Below are experts of layer 5 (counted from 0) of a mixture-of-experts language model. Rows are named router (the router's row for the expert), gate (a neuron's input weights, with its number), up (a neuron's input weights, with its number), down (a neuron's output weights, with its number) and show model dimensions 0-223. Each number is 500 + 50 x the weight over its row's rms, rounded and kept within 0 to 999. Numbers have three digits each.
After each expert's rows: a language model's description of what the expert responds to; "comes after" lists some tokens at least twice as common just before its tokens as in all text. This comes from a sample of Wikipedia text that the model never trained on. Tokens count by the router's weight.

# expert 26
router:481399463497437571541525485494574498580433477532520506544407440577486591464462487471557489486481531469625490517442427552517500598464586568458496551477545436574480501504517538513440498470478510553462571529607579478490525544430498504501449437452402493546458456467505559566528462419461484537461513512484497465555514447456590594460463463577413544491454498529449541462474538514434499433457529518420522554519501485487461444520447409503446394499459422541488470557523394534462507461592476533508554551487486601527482541443435539450425543427465503525564571467491507591497551484493446427527485541576371504528459567533579416569558433538523412502466522448443553530482534534543508543393
gate0:354525471437495567453526540498415426460443532513527442451502457417452519469552551481494484554549423502463545548478412528534422555483557572454434462578498502484532466539393496472568578524486477513552440605511532509427505586511488533587487519560476407451475527517443425387655469508493489494491578504458464514520597509474513519450456556517469599485540438456511515505560641509493565558477515437542537553515461466519503513435524502467517450495560472431502542568500539545434470582547549569459544431483461545440413455525657558450416554503523553435509515487532489484516556470516484550505472554505534549531490463482479479566484416424488482507428567496493522552540494474544452559391
up0:439534453563484612439504444537477545532418587542565454476477525559430585503531525524584514451483504523472587569485527553472538504471509484488508523560419517428420475542528459555502458462440551545420455509559576493455496566500529508463526510487549442504511449522427469475595498464443493445525502500524462414503449506556505549511446548440432472600530538499533529384587632518506530673420464479566471469528483485471460485463560467455440528480429480494506522519575534525429448578658587525502498455465385536552506472496453495575510464563561580501474443568552490496555450433467447447488489427540503520450495383443398487447548514526505568480462523563449441510470520467558492501459
down0:582537471523598452451477543494477546431461504509463515462530454510565528505491460493442558445431395480468486447543502407503454588512456603560510520561595422479545476475580490524427494556411494471505501472536547520495448454461474497500575433488417567546537499441630554484421475471513366449552495488538505517509536481507456424555590561487514431427439533479480488598522462387455529464524520550486506525406554424498486592475497455568502418511527545489447493474501542508617565416485539504471446577520649476428543521426498452461579499602494499414479473462482440537477515564458485572487493485451494559416469454568475493563554530492492472527519438497551517543542536502420519538602
Description: Year and date digits
comes after: "0", "9", "2", "1", "8", "7"

# expert 60
router:463450488448443499519493491498543470570449506590527486547494474595522590509503513529552480548570548443517463438491449542530553530469577536473459515497492503545418506549506506503493428452545515491420530544541495426565486509438507438469419415430450502568502487458539522554525464437507487542491547513490496520545566477473538586474524482555455525510412557550416478478450539456396550438488602591486568522538564452513367442596517498568407376466515506511509457522537492451468530449503422555527475568491562532560439626444489546506454525397427496470636537473449445508451601510462433498562450555585454432527437530551522463585592459569456493547407541459446533503477477551510549530430
gate0:546484437477518495510459568582377498507532450514510555421562431435476526476533431483543582498541477437455473464431553408523443474523517492535454446525564561493472503424557568565457521510565483453506457445597396562466503488571530446481421470484481588486479451547539450512461508439608612524483540483485435548517458466450550406513516433520476437568447508531574574539545409568569547379447514494501549527460438446508519476625519538439620527530546525443500505485494557493563546479557545525493532560434489435527433489486482496551490527539564436516516485419472527525499427507427505516513437456550439454570467487492526421488472539531488541482509403567566521638467499475568518426597
up0:507464394398491494525472553481358514484509472493480513492550452461492579494514493556506533476472585512522549520456629422578523530490545541485426464483494485493472513396647538439508487563497485421431441441562408441527556451570584528543500486493469521464432524515542467525531523435542560547443528434495484569530454536396531467536505420461480494558494471544501490482441420555534427412454505436377559504420465514484563535594338518472459466526510538447522529537514542554526547491488531514514509471499541552471596494461559530454504489535554493512579480529573505571484454489427520484541497549546437516548558426482534456548436512631469509526509437562548516568584546542494580406489
down0:498588569411466456519471528433432530515574484512509400470537420480484514616511487561406464510601437535467511531488509513515464431462491493589410514598469434505518594558417529444477518506460456421442379527470432524610476514500473487591506513518504512522531589493502471503465510475535429400554585515485448455475499510468500549542490465479496578561548529519523435560555458540554474569457435497483530470439517512537498564486511488506550525499473524459460367527435502552429540519544460409588569555530464449552446458423576452549518467588457550565488492405489511485497545528470539505478408531365529425413490529523490536575533506424526472507554584523468552476575559566498436495579
Description: Table cell separators
comes after: ")", "0", " |\n", "4", "3", "5"

# expert 23
router:512430487474455513523461500565484501528448498538509455524426462508513568504462550477490462491460554439523478482433436520549551541449532548476561491450507442549455505566548538552474507484532458511446497563511557479582457564466512489467445468511476416525513485411494553591507464416508482558459534527530556527530555383476496635455484439516430601523398514578355546481474544469452535504424507535490533505467550472486484418594515438524459380502514469484520447521544450547442570429544488591524503595467567530572477557411451596464520512449463531497546565473429493579515545478459464500566491555604436389642472534551464454532556473561496497425470552455444560526434527576543502552404
gate1:463420409421607425491548449474532481503482495585573461559483516459525512560476524485442515483518478507388518474549554436433490571481519571565534542581465487479615474458640492513588482508515449546506579497461450501555455574571541416517512533554506483426515528511581463515527528523504513500505579424416482454434429496574403488512484535391531476477554508461477472530416478461525547486410543445595499439557535477562576573487374472456452479446581470498479403534579483517487503463536591556502505518497501506562523507478474426424445454506553442468456469529416504507542511474492534557512481513468456501511493475542441526446547552424407452586590561549551512369454518512505542576481
up1:474532464501485397407536543570492537522548482522476515432578542496391491454481475456580567498453506537484492594538447501599470429502573539461489501509490545538379470543550481450437484483469446390463528481510547528476611554475479543471571498475501494487476497516542495555399449480460559511570443481461563527494508451442486450566547514592535556567456461472510466540556508539444419518415510509439546534493490630461484532447500424512556552511525498579545473543464522408373467498587493568501431488570541575497475469508556513499478554473459570477475512490498448553476452537537449528427626491441612589435553437406536481552435475524495562540436513476471430535537361448563493460476
down1:501484463458486509532465518502445492448378516553535502539403552530455449568534524507420541475526484500469476479595586561531553462617498488553624572531445468497528460450596594532520548549455472458477402450529464496544491498528473395514512492450513476523512563422525563478519593532524422452478456469495457494453545550520427458487564480503426522471512610507539564506489445438436444408396445385617463430468479536523542479519539533482477516502561483510463455463569494536478528465467418469508442599507505463494464535492477437518592480448635574525530505356475460540558514535545483450480454496473476575523490567490488456422459543474495440467562491452532563416520573572475589575515
Description: Prepositions and articles
comes after: " of", " in", "ed", " is", " to", " with"

# expert 53
router:413446500472425519538445483542548522593433456546552480539482467553440589524453505464584422526545531376547460506481436514530495589463535539496483575484525471519449495582516538507380432481589529562393527576499571457543465582437537451509492462525474455598525507477483503523520406415491501582473507520468496493500601460510550503488508465480401529548406553523417559402433539429459487468485523492470520517538528456515430452534552429477433464446492525544535467499521444541539554489497519606525478539473597547528480523468491511406467588481496568546557561476513520541431587519490434474560466524618397434570505562513534446519543468547478451548396557517460576500413475594481484523467
gate0:420451530542514525490528545507489455455513599496525480529502499530505539496475555461532509547469509427459509500523395484513499496448524514437402507487591420411550476484396429548485541489445539443547539483640428510455521541546453463530471484491457586479431522607510554502480515497558485520517553449467559450566511495540517542431512538446552527512524429496565423521582602529506471487408505575541459493537454390565501472574400484492467553435439501534448525570609531497520447557475485572468527519554457425495519537511454502521509549460494444418454524469511450521402529541563528434479554530631366540583420475420508449459435524529469489542496553429599547416450540579467428572494
up0:528513449528463468581492486585471528463497421498512508368548478497548510466476456553514534500498501535596514562461548561492514545548487523572601466509451519583444448511573559474558479489480467609418476546422602445548489427444529495426573496430539436531509475509506480521479536504356527460536476549468426590450489500516451483618483442528408459470434556498437590473454475443556534535535470400509562508438540558425460517383583552462529467562514443474534454447453482481452492536530535479494477454471518611506522521493453472540477472504513508547514474562388531497563505477431536575509443458457659467537565559483449529511516511445496533488525427618474482507472532385487562432476
down0:473504464499492499499535554557433471477525479449531444489511490455453509465506508439528579481421469503548526426475457474574444495616504396479538522518559421496505541485456629491549478531512448491501643502504519485542543480488435478533422510542432547542588471509442444483490577531551537407511530615484535431509612485537445470498589514442464493555504455521534438569534564499430465451509553478353549465486545551466563522531480511478461546454441526519446497540462592465410498539491503510426424522534572398494550482518452519525447517398539461543420520542561526430447618467593402554497456488575517524563496508510505469509530483594574458421376508520514518457387527477540429515545
Description: Hyphens and markup
comes after: "\n", " |\n", ")\n", ".\n", "==\n", ";\n"

# expert 59
router:535418474487520488465436507516577508566471419557533457492429439534455582432560432474534503538501494490550500436501485616531555568448520530463513480466464458589450493506520505472432447439511549563480528504541533519598381561437520515464444442419456495536565449406481626597513438455480473464487575500536541540589515395416556531487545493540504559532483462540451467466417573431502515468468538569459527499466601478482447496573535452518463477487431446474525504573491434463505533462538458571562528466362570532482494529430480548532443523467468599539510491462511489491553544465487474441619438485555473457593438553573518453554555446490537482501434519429517522519516556619602513520427
gate26:510492536503462487517466453529508475532559461545544478453502521596431608565442522493457499537418582481478540507573514563560493483514454495505527448525525546539467487496471552420442551493529472607526425463485475556525488554519512433511508526439450470472505505537452517413504510503541514430556552483532434571513476490451525568524488534520458536533531515438470523464469506524454480537516520516445487506444465440455491482542557623511487570518443510567519502558454546452493501418480404531543628494467540602485510577554567585491534358510493531573544435435482448487533503407392317460556505470548549422517370471449583481522542439569499456473466556379490537556565450393493476530381
up26:531593348554525534528478549499496479485520555436394445497449481539621392431496540628483554529549468495508520432416475468403441377433573524487524568553465461498527455465522524546576518487490534453438555469510424538490497439520478399477444470473553504469506462426454495558523464563503445650466478511611511550531492479525540496528527509514481542466506548573534482483555472527535546498497470467549516557466525533559559478445510444442491434482558439508446535507511474544478483605541516464568412528509423380508542454402482476490499541469518466472544473575560550482464529550520541424535536598432479509450573481556424494598563506505506452533480465538405466380473518537524488430480
down26:436424441487520542516453507430502482479477499514512528510454502529453566490585418525514526502433427384521588519421489551512587558487578509490558590521454484469531535537550487553534496536488490468407518557477488355552479526559552534521471456499485501442477466538490389600513440536503580525513484423530406532476611489507385465392535558671476462500520596524560484545562442553534486377551519529473459499546544578451526418494503519466451426477510623558482509470500476457481508549513362466503436490418500488391534481500451550488513479530453441464555532494559451515546498466502429531417558508491463486529560523489485478496525474496417583460538537501526560461484480593524487538430
Description: Name-internal fragments
comes after: " ", " F", " D", " B", " N", " A"

# expert 8
router:495464428511409421497462441533506451555431365627523539537464421502484576481534482538512491470501562490600454493417485485562499536442543525546533532500511407554444463526528561495424468509503490561476560514540590453583407509491538486464442455494467518575486469407467588533494493443470504555465482509515486511524557387444598518493501462513429548540475530527452507442441525468447493431448568614459586555485567531457457448600473456499439446445461523504518463488561427483433511443538521582534527540489559577565437552429481557425437540534483497517552575465503638541521552485475478395515506548546467499531448554534518423526561452573464425531497548464448563453439530573503492562431
gate4:464532436407538440508486439507532543555508521487446494488494467454505464489486520498482506484498515555484514449511528553388541461597503525531498525488529532514543525501459518490488534586468538469567471601380473410509448467463561572497439512522448433542485573387562525500639478492514618441442455499515552566503471551497520408543549449475570570574521507536491517533482474633482506498471421525491545501566494371541435497573510456430521513496517435521504450481725531468445525560447519458500503440530481549527515435532472476537480428476542551465522537473550536479502497508538491494465532502486528538425468574545445421492538360513483483439578410421583588469532517476464552475386
up4:476567413388513518582468541502515551534440582475413420456411487475498509466468539409483461492488485576524442561495518590391480445590536528495470554557467528468542551522525521487505505477429535533511461629390517515510484425512523505520518488575476418508543499510499452463590545480588522492477442541463502609453458503522448379485488498510476537498515511497489514567536607603475508487462482489482574510488447388537481499561486535500525545414557492526469435515640563498525507563411563446523506509558464476594539531492476508581478428527526519423489570519496519441477564518533512468459534551448445456449512538492580459499535445516426482531562320470584592429473479451482548499436
down4:460470430533525550569529528536533417535554545472435506428494482505610486513539516477522481471522500574525470524491432508454442569459529529469434508524535473538527521594441393447469553538490457548497495545398480503502490556427513475508509510537603499569553435550437368445506564533435453476545526540442509557405534514454474525404449624424464525475511507605530471604511532457549451423494476506488518599453471413413506471432517569523555564454497437544499460594394518529453537478561539505592413535552558523482464549425495500487453557522523479544516424474587530494535483457482417482497455346422491574501429553514578549487410481445495513469498520563520478507553535502517452538585
Description: Digits in numbers
comes after: ".", "1", "0", "4", "3", "5"

# expert 39
router:513432467410431526513542458556489569488397439503515450525468448535459548502496478513548493504568509409507462528482484552537496581471573558475485489429527518533451445509515549477434429484600472547391561549535575397485514531479551417470424519488434495484449437484479497518502464469488508538439524527550556481582557435483534525465518430549393529577449535484494521469367538470483517468445513514451550512488599434475469448536553491474491407444468457474518479481540465594463554531566476636527514547473555544594457514464501569493459575487490530520535576471471487516450629495499488350579458515600463447533494514525549512586518501607499412387448563547463514502456460566540423500431
gate1:567493441424583504478505562425448446506474469495468492456540490550426457548478500476519476431476455541501484447513470497466476493616536476416488477434467523451397460530501555567479478464592453504538495493451565517510472502546509523460512535538440486582544556512520467524425512482434516462516437488570566533593487418451451439497504581567532438451490537485425478515556432470555435498528647450437527425487503562572508519580555495545572418471554423492433456419518532573543580515484482472425620448519477599432509403530523485503640514477398515516532510466498450519551567564530526467450570533591558587477510491556440505534487492437536414430505438463543520476585500532510440543613
up1:444438484541437553501511434505526488550549551473537506511563544467577464431391458579486477620525520478513516557475508455527480436367476440516422461503507514569612565517448501442591602532489515494496469458475530465479496474474466478613520542473588534418461450505510582513588442444579542521537561470531501442421596560584533507461496443470422567568548551536486511428485483515486489552499420544570459515469507453510447461479469482530421602518433490397519550555535411435474484476519551504506417524454504409584545536505480478558463412524533501467486503529510535438456470428511447548447478496469566484486524506615433478407435555564479582572476510485506521600471545442511452423426
down1:593509529406497444515456567478462477459517486447490482504421503551555425435422559523475525621480547543556555410548509506534441528534581591486589513541525483507390411508539456515506513420522488530530536478519491462518430479483495535563418388561468495482475491488405430458431515521395486524519502596450593498506372546440430489563471467526510484466597564518498582600493497419395459474493519506399512449478530544442480520432414624484534454492585486488526417401458565511458511505509518494497439539607459574516459506492462534452593529470475457499523504403492533506460534469576568508466538537512502597525477560489472459573564492469536509528550525438571539481520520518477565551532
Description: Line breaks and headings
comes after: "\n", " |\n", "-", ")\n", "|", "\n\n"

# expert 12
router:494422547480478463498453508582499466562442449527464524508431416519534553470490558454532409445449534479510514434481436531508500516455537520493569561470540433552453504559502530521459467441517488525468536511603505414556424516405494491477506518459456500566412512384473602482512420454473434467429537469578497521507537475509502521562535498522447515444451466531483490433437577469450515460495540589422553545436541508503454478567481433440402467475458497537561506595512441503425477530556523569541556601402534556540460582467419585452561476532475659470592497459536523509505623451415504418622474556539464489547437513564472462523521401540532476522418552514446535483485485536567535557498
gate20:482493561538483540489459432542497426599412497530505529520502496475560585567419424510486472450466376486544537515511352464533526593483476566483484574436505540453528520515446520440515479487509487590437540462556548562531494488399416528533436526521509489474513525421447499495605518478569496450461609481507489485481536455443580524431548472450448468506583389528475515527558492593503462550453434448431491511447522551483465514431555491524570488443525469437475398480516519504567533448472514525570493596394469403499415567527551472495568469582461485491520524568515477474449499515532538515556419513529421463532488541537537485548616447451460406532529550535599434509552431470535504496625
up20:457512523487473481483561541431528554443460560451432444483595506514404598467445584516507508554511575474454505512492610491525512438545502544527463423435473451555488413455502511479481561494507475453493500432355511468522498551593518528428458444505496550376568454617561450433502520514448466641541470500613437584484487509478539480621483458600525424381476517484523485560503443508469541444510598524495556559482515490540526477536431508483506566545472548540457429402488547436542550470464497531466486406589463482452559457438491517498450484534549444605421473428481532565568502469558459495443523502502535484502442493516540543426469512543528609482514513520457532481513480476542531426426
down20:503362589478504473506510530493518454455516573490504421452530555567410490461466473470477567481457525476430493499540461476461435556436407482468556561518392508509468551463525439657371518548510434500519485547442530560480468503530446519458444490521503385463529486530597442485544487520529512560555542513502504551454463470557549431457469570551437479522571550492488562530502507531441466527505423495558528570521516569432551462481571499460482506547480511506561566465449593409493480464459542540519538416439444520572532518405529531485434511509476508418526524487624481495446520551514518488489461504559543441535525526495499477573378573590428541541540589392553524505372455396539530536459
Description: K/z consonant clusters
comes after: " K", " T", "k", "K", "ak", " M"

# expert 10
router:444420432426486534525421432552527513495438490613485511584500404496573511402511456535551464532510474452533446460450464553596533544448558601465601511497461467547443508550529494457485465471501461504545562573537594440486467559458526497479408502470430447563540424418426575534519422500466468592443501474502541521530509460494536495443521442503415535554549473517448465448431477450483522409394544513433549486515529409491511485583531467607446500386555496509487426482506496487497535419543514619568548549437545584574508560461483494461450582481453532522521539430443529504497598466468476425560514501555450457543426528579512497535587434502463460528456513432480501493486550576551562515517
gate1:511560569514533493466529452469594525420527510503433436499485428478577483555433558436476487456568510552570475502406526508495505549608530465456487415532556438496470473516532462522384476358437396578549544513483553538508433517510473598421537500536423446606565503465504510532533520522505447513482518520527514559470562428580557508416513560577445476556601467443413498504487601495539497501506456480519500494505561512460571568388469468462556498399520583435595482476491438449372539460527475477558477542550511500495491549505407539475436513478585495402515540477397569467599493522452553473549520432541457520460511549540495456455507486514572479479417521475487500534398482462509545521479
up1:528431497504490490531511528479309450478508424446548503475517578455452559482528488492507468501447553520441491566646544529531577509468468473496527569542454514464505419467446594526486496512556616435435500545523497416556563402574617563492456489412554507528417554421476520450461470546500453530600528579445461503507483588523468546552508434437541490504471633519572505533465562548484496459547585505505524447473480452500505482464492545491480503566446496568407565479398493492451503496551524522494562423585501499453521385422454422456489441469513460482614507513491486480513430501497502540444506526472443492521540360512533493545482480483464427564530518528499489541532536557398550534548
down1:517544494510471520474442541453509478478461534508567545573526476462517484482510438477504536526543576459440452461606571668524466462507432405527482543495470508507499486423582454556503496470563550483469531584505504444559429419455535487478491552544474530510441577561488411441541430571523540522454420501520429544553546513577477470520468456494478533491504530617461488462621479535552583470488580622480576488511524468504481446534478487507429557516506464623533551452500497392482528474580541460525508452441495466401543497471563454468481493493553439544495439475423434399570377526514447439526555474422527575541413536505569526473480504495428454529500420448486530500494584436627439485485
Description: Word-initial consonant pieces
comes after: " the", " a", " an", " The", " c", " h"

# expert 56
router:479465475518499515579509512523496534560445449514478530558367408554542576445492528533508550517439485423507445480468444550543539577412522514532545574510531479564472498530511513509391529490533499522417538520568566487540462594471539421454469481464507473528558477510495600575520366421547474533438569438508499518623583436460553529496546442449451582498446506548410454463463518466447499408464556558510486500494524427488469453519518464512390431472474456544583480499598460522481514431496483509543481531416560523493435586426371548476391591437446517497531524494482525571518529523542515422518497548614455467513429578539467503473570426553539539448473538504486480552458492572568491501431
gate0:489526351563560525455551497544511510504473460535599545558553514479458540557431483496468565516499511537498516476554503564451549538581508550546487489476534455535532408473495458467472502486425505420481511470472551476460391475512549453477502483454432543501531374516540434454397407567499588608518456505502461488524418461435458401512408491496521467549449563495546465505537585493494546536461469490420522558551507513615414543514587511443534522545546530472430551449473450441502490582558539474515514578492541451449542523462526426453533499464607502427490426573535537541485500511509385509550492405507567463520563526502457450497508535580366547467490570454519454561392435498484589563460
up0:534543544486418408528403471519506331443592523495455431554499447498507482411532430569532476451536515508531557552489513454511484390429554560508514523495499492524413502448510619513513443534560570506508450571529508572550449509569512471479615532412468472437519514540514504549493441445553580449524491451562434497452528501537537563575538449523469495437498462523492582400513532431543467572432490565514520525471526478559416442474534480451606503537521488536504423434561523499463508478499416454515587544464486515488478466515437549530477485507452551621543536475539483405444446553468468452523539501498536483467570555651468456443508472509525597556483441443541547568385560514485554462492
down0:531508511511526330455488554505526524510536543576473503577561507530496513538443555498419493412598484470496536523517473498446491537446536514444456465420577454542530488487463448480501406569485455538454482500468464502527386463604435494517557457559510517450530485469471588550596478498450557409507419436534487547471446484495443438623642465529502557500407512519493525487553539452511527509551565484469537425588417503534477530451533479357533556437513587468445569478531422434542476459525458535499506503538589499550597533484485479530504558491558524586402435576448487615563496468472448541526484520413472545457475495624478547449443528486508499481519468486482469433440537502556555500465
Description: Lowercase word-start pieces
comes after: " (", " \"", "-", ".", " un", " sub"

# expert 54
router:461452501445472483542529504538524425606391454538559547446462444557501553513489518536527419494488563498568507486474445513480495584447533587564553503434539503511477517540483581541419449484469485534422553557427496476606464579529589484439465497514414513540491427445509556507485470446421545526432524457504578511507513480523513555424549414475410518508518511585405485461463502452500491470465580541462506558511584425491456438586452395559444445442499449519513431517556471554458530494568519505499544550448542495518523604463486569480444601501470529482544552457428502560493508444460441439515351570489419459618482542635534475561522524561546504546434548532517496486455526588469482546446
gate2:496582530477538484465517464533608530519531496522427569552501575570588496433464458602471452419457477600496463552473513447523492441429566514476497620443535455475434571574634536471494526529516461478440552490471477456488544515508498567488442492523393444536492505554392555487489433509424404551559548571439513565545435467570576432507563471451530472481510556506501452532456478531650472505455560485530483514526564503437481463478532548580378496554499538492517515574429532505495447530579458561438423500577552463549464545537545496484493504480472493544529569443470447419531481449482495454469480418489396410503498421534437560399522479524508446503495436488511497533372546454514520499461
up2:487393483495567508528466532465484531351476460446555556549550455499449455504451519579491521577488491500492574516476437534357538505409509535534537395511512502494534512567419490565581512418515493465515499601442465471503442512602525547509434502389452585451571490458451498478385463451494595456518541515523526547591448535452429531485434462587503508538516547487411466454499498580503404594510519478535518571599521492412485539410472469412553533508433549481543513481507508506468524554582435501459582493435530425490440552481453502479559524504369491479544532467531488539566586455509472566406522450516530442589480487455549567501494465512435525506529554528505542477593513463465531491471
down2:549452395463544488561529602475503412441453435461506458554512445468501540464495558425520526612477586491529505472484473486571522511486417592538515405473568400471512478508538506540487601555492550447571514486538539476481538543513618470513454502556522614515505459441506536601400494453579486414545430481468543478491538561482497495440459455446571506515478535527504503512491456556444589492429497482573553462544524501587453477505459472432457489591527483626456436475447514492460517594480572402527502498446443506477480434542517456566450538521481419426566510514530537481562377477333496554521522528433517565530457514550499408476421507611504488541485527477518555507506502532455467468464
Description: Verb stems in prose
comes after: " to", " and", " the", " was", " re", " ent"

# expert 20
router:434406526497500513492452482569521456535462506522472468530402460509506522574480545427553492533413547475543462428468443551523484515579582532456584475476487442615449503510512504496437460431483482485447596526516517476506526495453549484487457441476428479552467393496504517622559442499427426486472452454506562525567517428509540599480578547568444515449457494567414470420442526465410581460484579474521512524476497450480433456574522495540494502451453513498532491603566465554505512466547491517492508587436616618555482512488448558530445555523472484569515562478542531586517504481465464463571452521608425425560382556572470392548518419515476497442490538480438529509429535584485541546436
gate0:516520500528621487528481497446519480535438613457571499521397474468510449448536490477513548479556568471482522440610502513451507570515591456414509308588479538581431520494495453519430499509454428430505413490556531446451548396414460461450543510429414491518547524477488475551484577457519561474475576506536477579564560467468499561510423456479486499534533436522507513516512488527581622445444528563509565545442446486462492501469472479489459560508501451480497527602578521454552487553548521543491514488505525476511470451546441417467453513507425496540513523541492517488372378488498402477512473520560433512560473516455441428531533578480485622581434426529514420551480516537518535470533
up0:507471480516420407464474553583493419376495447492433515444573467459544458488510457569567483458496480577525505575411561424508450443533439517532503597463490587441512485576501457528578527499515533545386469485459462512472449570530482504497490442531514457437410537527480515425474437557522502541509541544462506468545557423412621395504491563559534440535541542446534530507566503514474481496519498532487464460509600535521493505457513530497535508524486527525539524513450470444348521592541552493580580490569420558544566533422480415511475406410510577503467470523564442551552553550484593516560457498466554470503529496469464469523524556514511382353538486551520531547572479478490421471447
down0:352426424492467401481509496462491432447489486544496492434465587501490569611478462462549462481542456539449508489487497507527555554543505420475387469539579532546569471401475476519577526508538535619560445498505515528445564491489482516505476550582447519525431408567504544428536483523547476458495559568542489635590463522493472475511506539507460456456511585477401543503515619476534414462440511483576452395534483582483529526549474516515586527538489460493455418505527449552516548482452546458477467467491471458551640508539431561517459529478505472516592433489498532523432468581527496454460533509483448527505452465518416544549561501473486430554569547472471524423519603496370433504491
Description: Auxiliary verbs, pronouns
comes after: " and", ",", " he", " He", " B", "."

# expert 63
router:453440559525531433481474486470500497569465436590449480547419450521422519449530490507469369509421505498530444466438423489508536589512591555505501546419495504548386523581520478463441535512516479491396557514536555491559432566452461519457482530496381430566471470410523549556543420489491539564413532447520594458508521465472535518497547512471459549586534478533434529433439578461503502471513537618476633495437572484505483573556509513476376435522477437455499456493591459550532508452539469546503505588476560533523546605453443520519447481454482490538568556423450537557475536508495482410594405491561455469519457533536591436569501462560503540538412530493482479502466519538540520511523
gate0:455456408535453498448554589477549435559526454546455582490587491565514451423447551498534529533536521565520522487453428528623449536475520508552514484459437476480525537541490455452507435489552449462536554455555543423355546506511483471512497508522477385592480493552477501400430542609462525453525439478490448378506562512542469578487493461483511478421529472519449478496530523421424515525487497485501529455563529509425487520574472522554433556469419468614495442442483407492592396521516520529512581494468568538531574549542625461470472460512548466439518529466515549481483458532450412510579496451531479494563584565548498490481450409621581544475410460446489509539491483510528593484493
up0:534532466502543373440566476506473581522618490462571507452469495548491456609603534444510425448518495523445397436556497624466545553497472574435411511443437416510554603481476467524479483530626463483511505568564419499555481461440454470495529511464479579449476590435475546587502494361486496535467556511494589505438437433441497453445498558551449573535503472451553479519482528477559535548491482591542559560571422409497553539453501533416522501497435621465443495492474494532510503461469419459574536459506441435502435513469481532573481536492517531500564508540521543491442435507516563426531475481561408490491483475510571542549470456490481427442544525509475422534536444523497534540538
down0:463513467482477502523549520500516486530496527463595491533419489438557333565480503537540483565512452588515509597531460499534602536521440479573474433348501435430524526454569477517499557461461558485516537550356465528475544502462504505515475537502534456451458483460516448458461513526550469537511430418477573454529410511507449590493530574514480491463511480594426540549522404509518570607556465531485440502483532459405505494469557507502481510506501409568450461491461448499549522494536499472527370534532498511522434513522483491437567468544509458533495608426494567442524423500482494434577500488455451556502592522424513529599430610586415523408496506498594551488515530607548533477515
Description: Letter m pieces
comes after: " P", ".", "P", " p", "M", "ac"

# expert 44
router:505427493458448594516459476646508523637468501596512529499482500581498592457514538534499478534488510496547494455494374567556471586476521547553485559446528414550452513534527498465506459455464406579487538490553523407581483530439479390520415512500462426530487435463517591568512434443456441524490528502557540495507549440507600516539592445535447539448461496519485460487478495481443507481482544529468569547500526440448503428533478440500422482440424445505534440526533461524468495498540520603484450601421581496557496546474479640487506598549448559491542531418500492541485503430470481436575457554599417555521448556552472488537550428522511444507440465488423524560476519485505481527397
gate1:393462474424480552460438494475613583519445533516424595557533463486562401419526460579542484519590509563511544522602444473483506635516511562554447508481528503510534469528534518523492473512400530579469467515493416618462512465415495529488502452554456558436533535511544523525474500527504460530502436420481503589538522485638554501449456468521537473502552508504510560516451541548510549501394550517470546550466457505530538486502514454477496506561578485431507431467523414478550474426455513536402503488366506572550518509440399553549512485429503479488488495443542515491496428570392438503556607487490553470559452433412585430492479524477468482552487476457471428572454514571556437531560
up1:575554520618537369571522504538426391499567546494504452548480475487437574508490530412515513504475456453518493538405589542466485413486486376486487529524454530525420568482521507504545530517526542459468473432572543434515429440543524473538505435450575499531497484530463546556470494496566542388509539550444520466508454447402468476536522539490386503523440492575491448435447520425540421546543467568528499410521553455446513497536441533531505414489403525545492516533425539488459477526538500448571488525637464519484587512519587455453483470591448533517494509567458494471552550450592525435553375472518533535489416607587421585492522523546522514538512486492561557482486486444437531464524
down1:514483439455451505461484592540454501429438467529493550527494509427517536529524514480544486532435501584432539480586479434475556521566488547524518435458471482495522429515549433454446481416486456531466500507587452522506587547412371507493538489575528496517517462587538552375475604513465453603471472436490475516552436537488572495350505431437537463510552513562493569532499519476522546438408438510554481595594569481581410530539449438545506431506541519503474531500525481448494475575471436506447466495562545444582478488500443546581559587539468535549481438479476407536463489535466579479437483588540552584481485417422470530484494540537549439504493434437503418531458501578478500616548
Description: Foreign name pieces
comes after: " S", " |", " H", "-", " of", ":"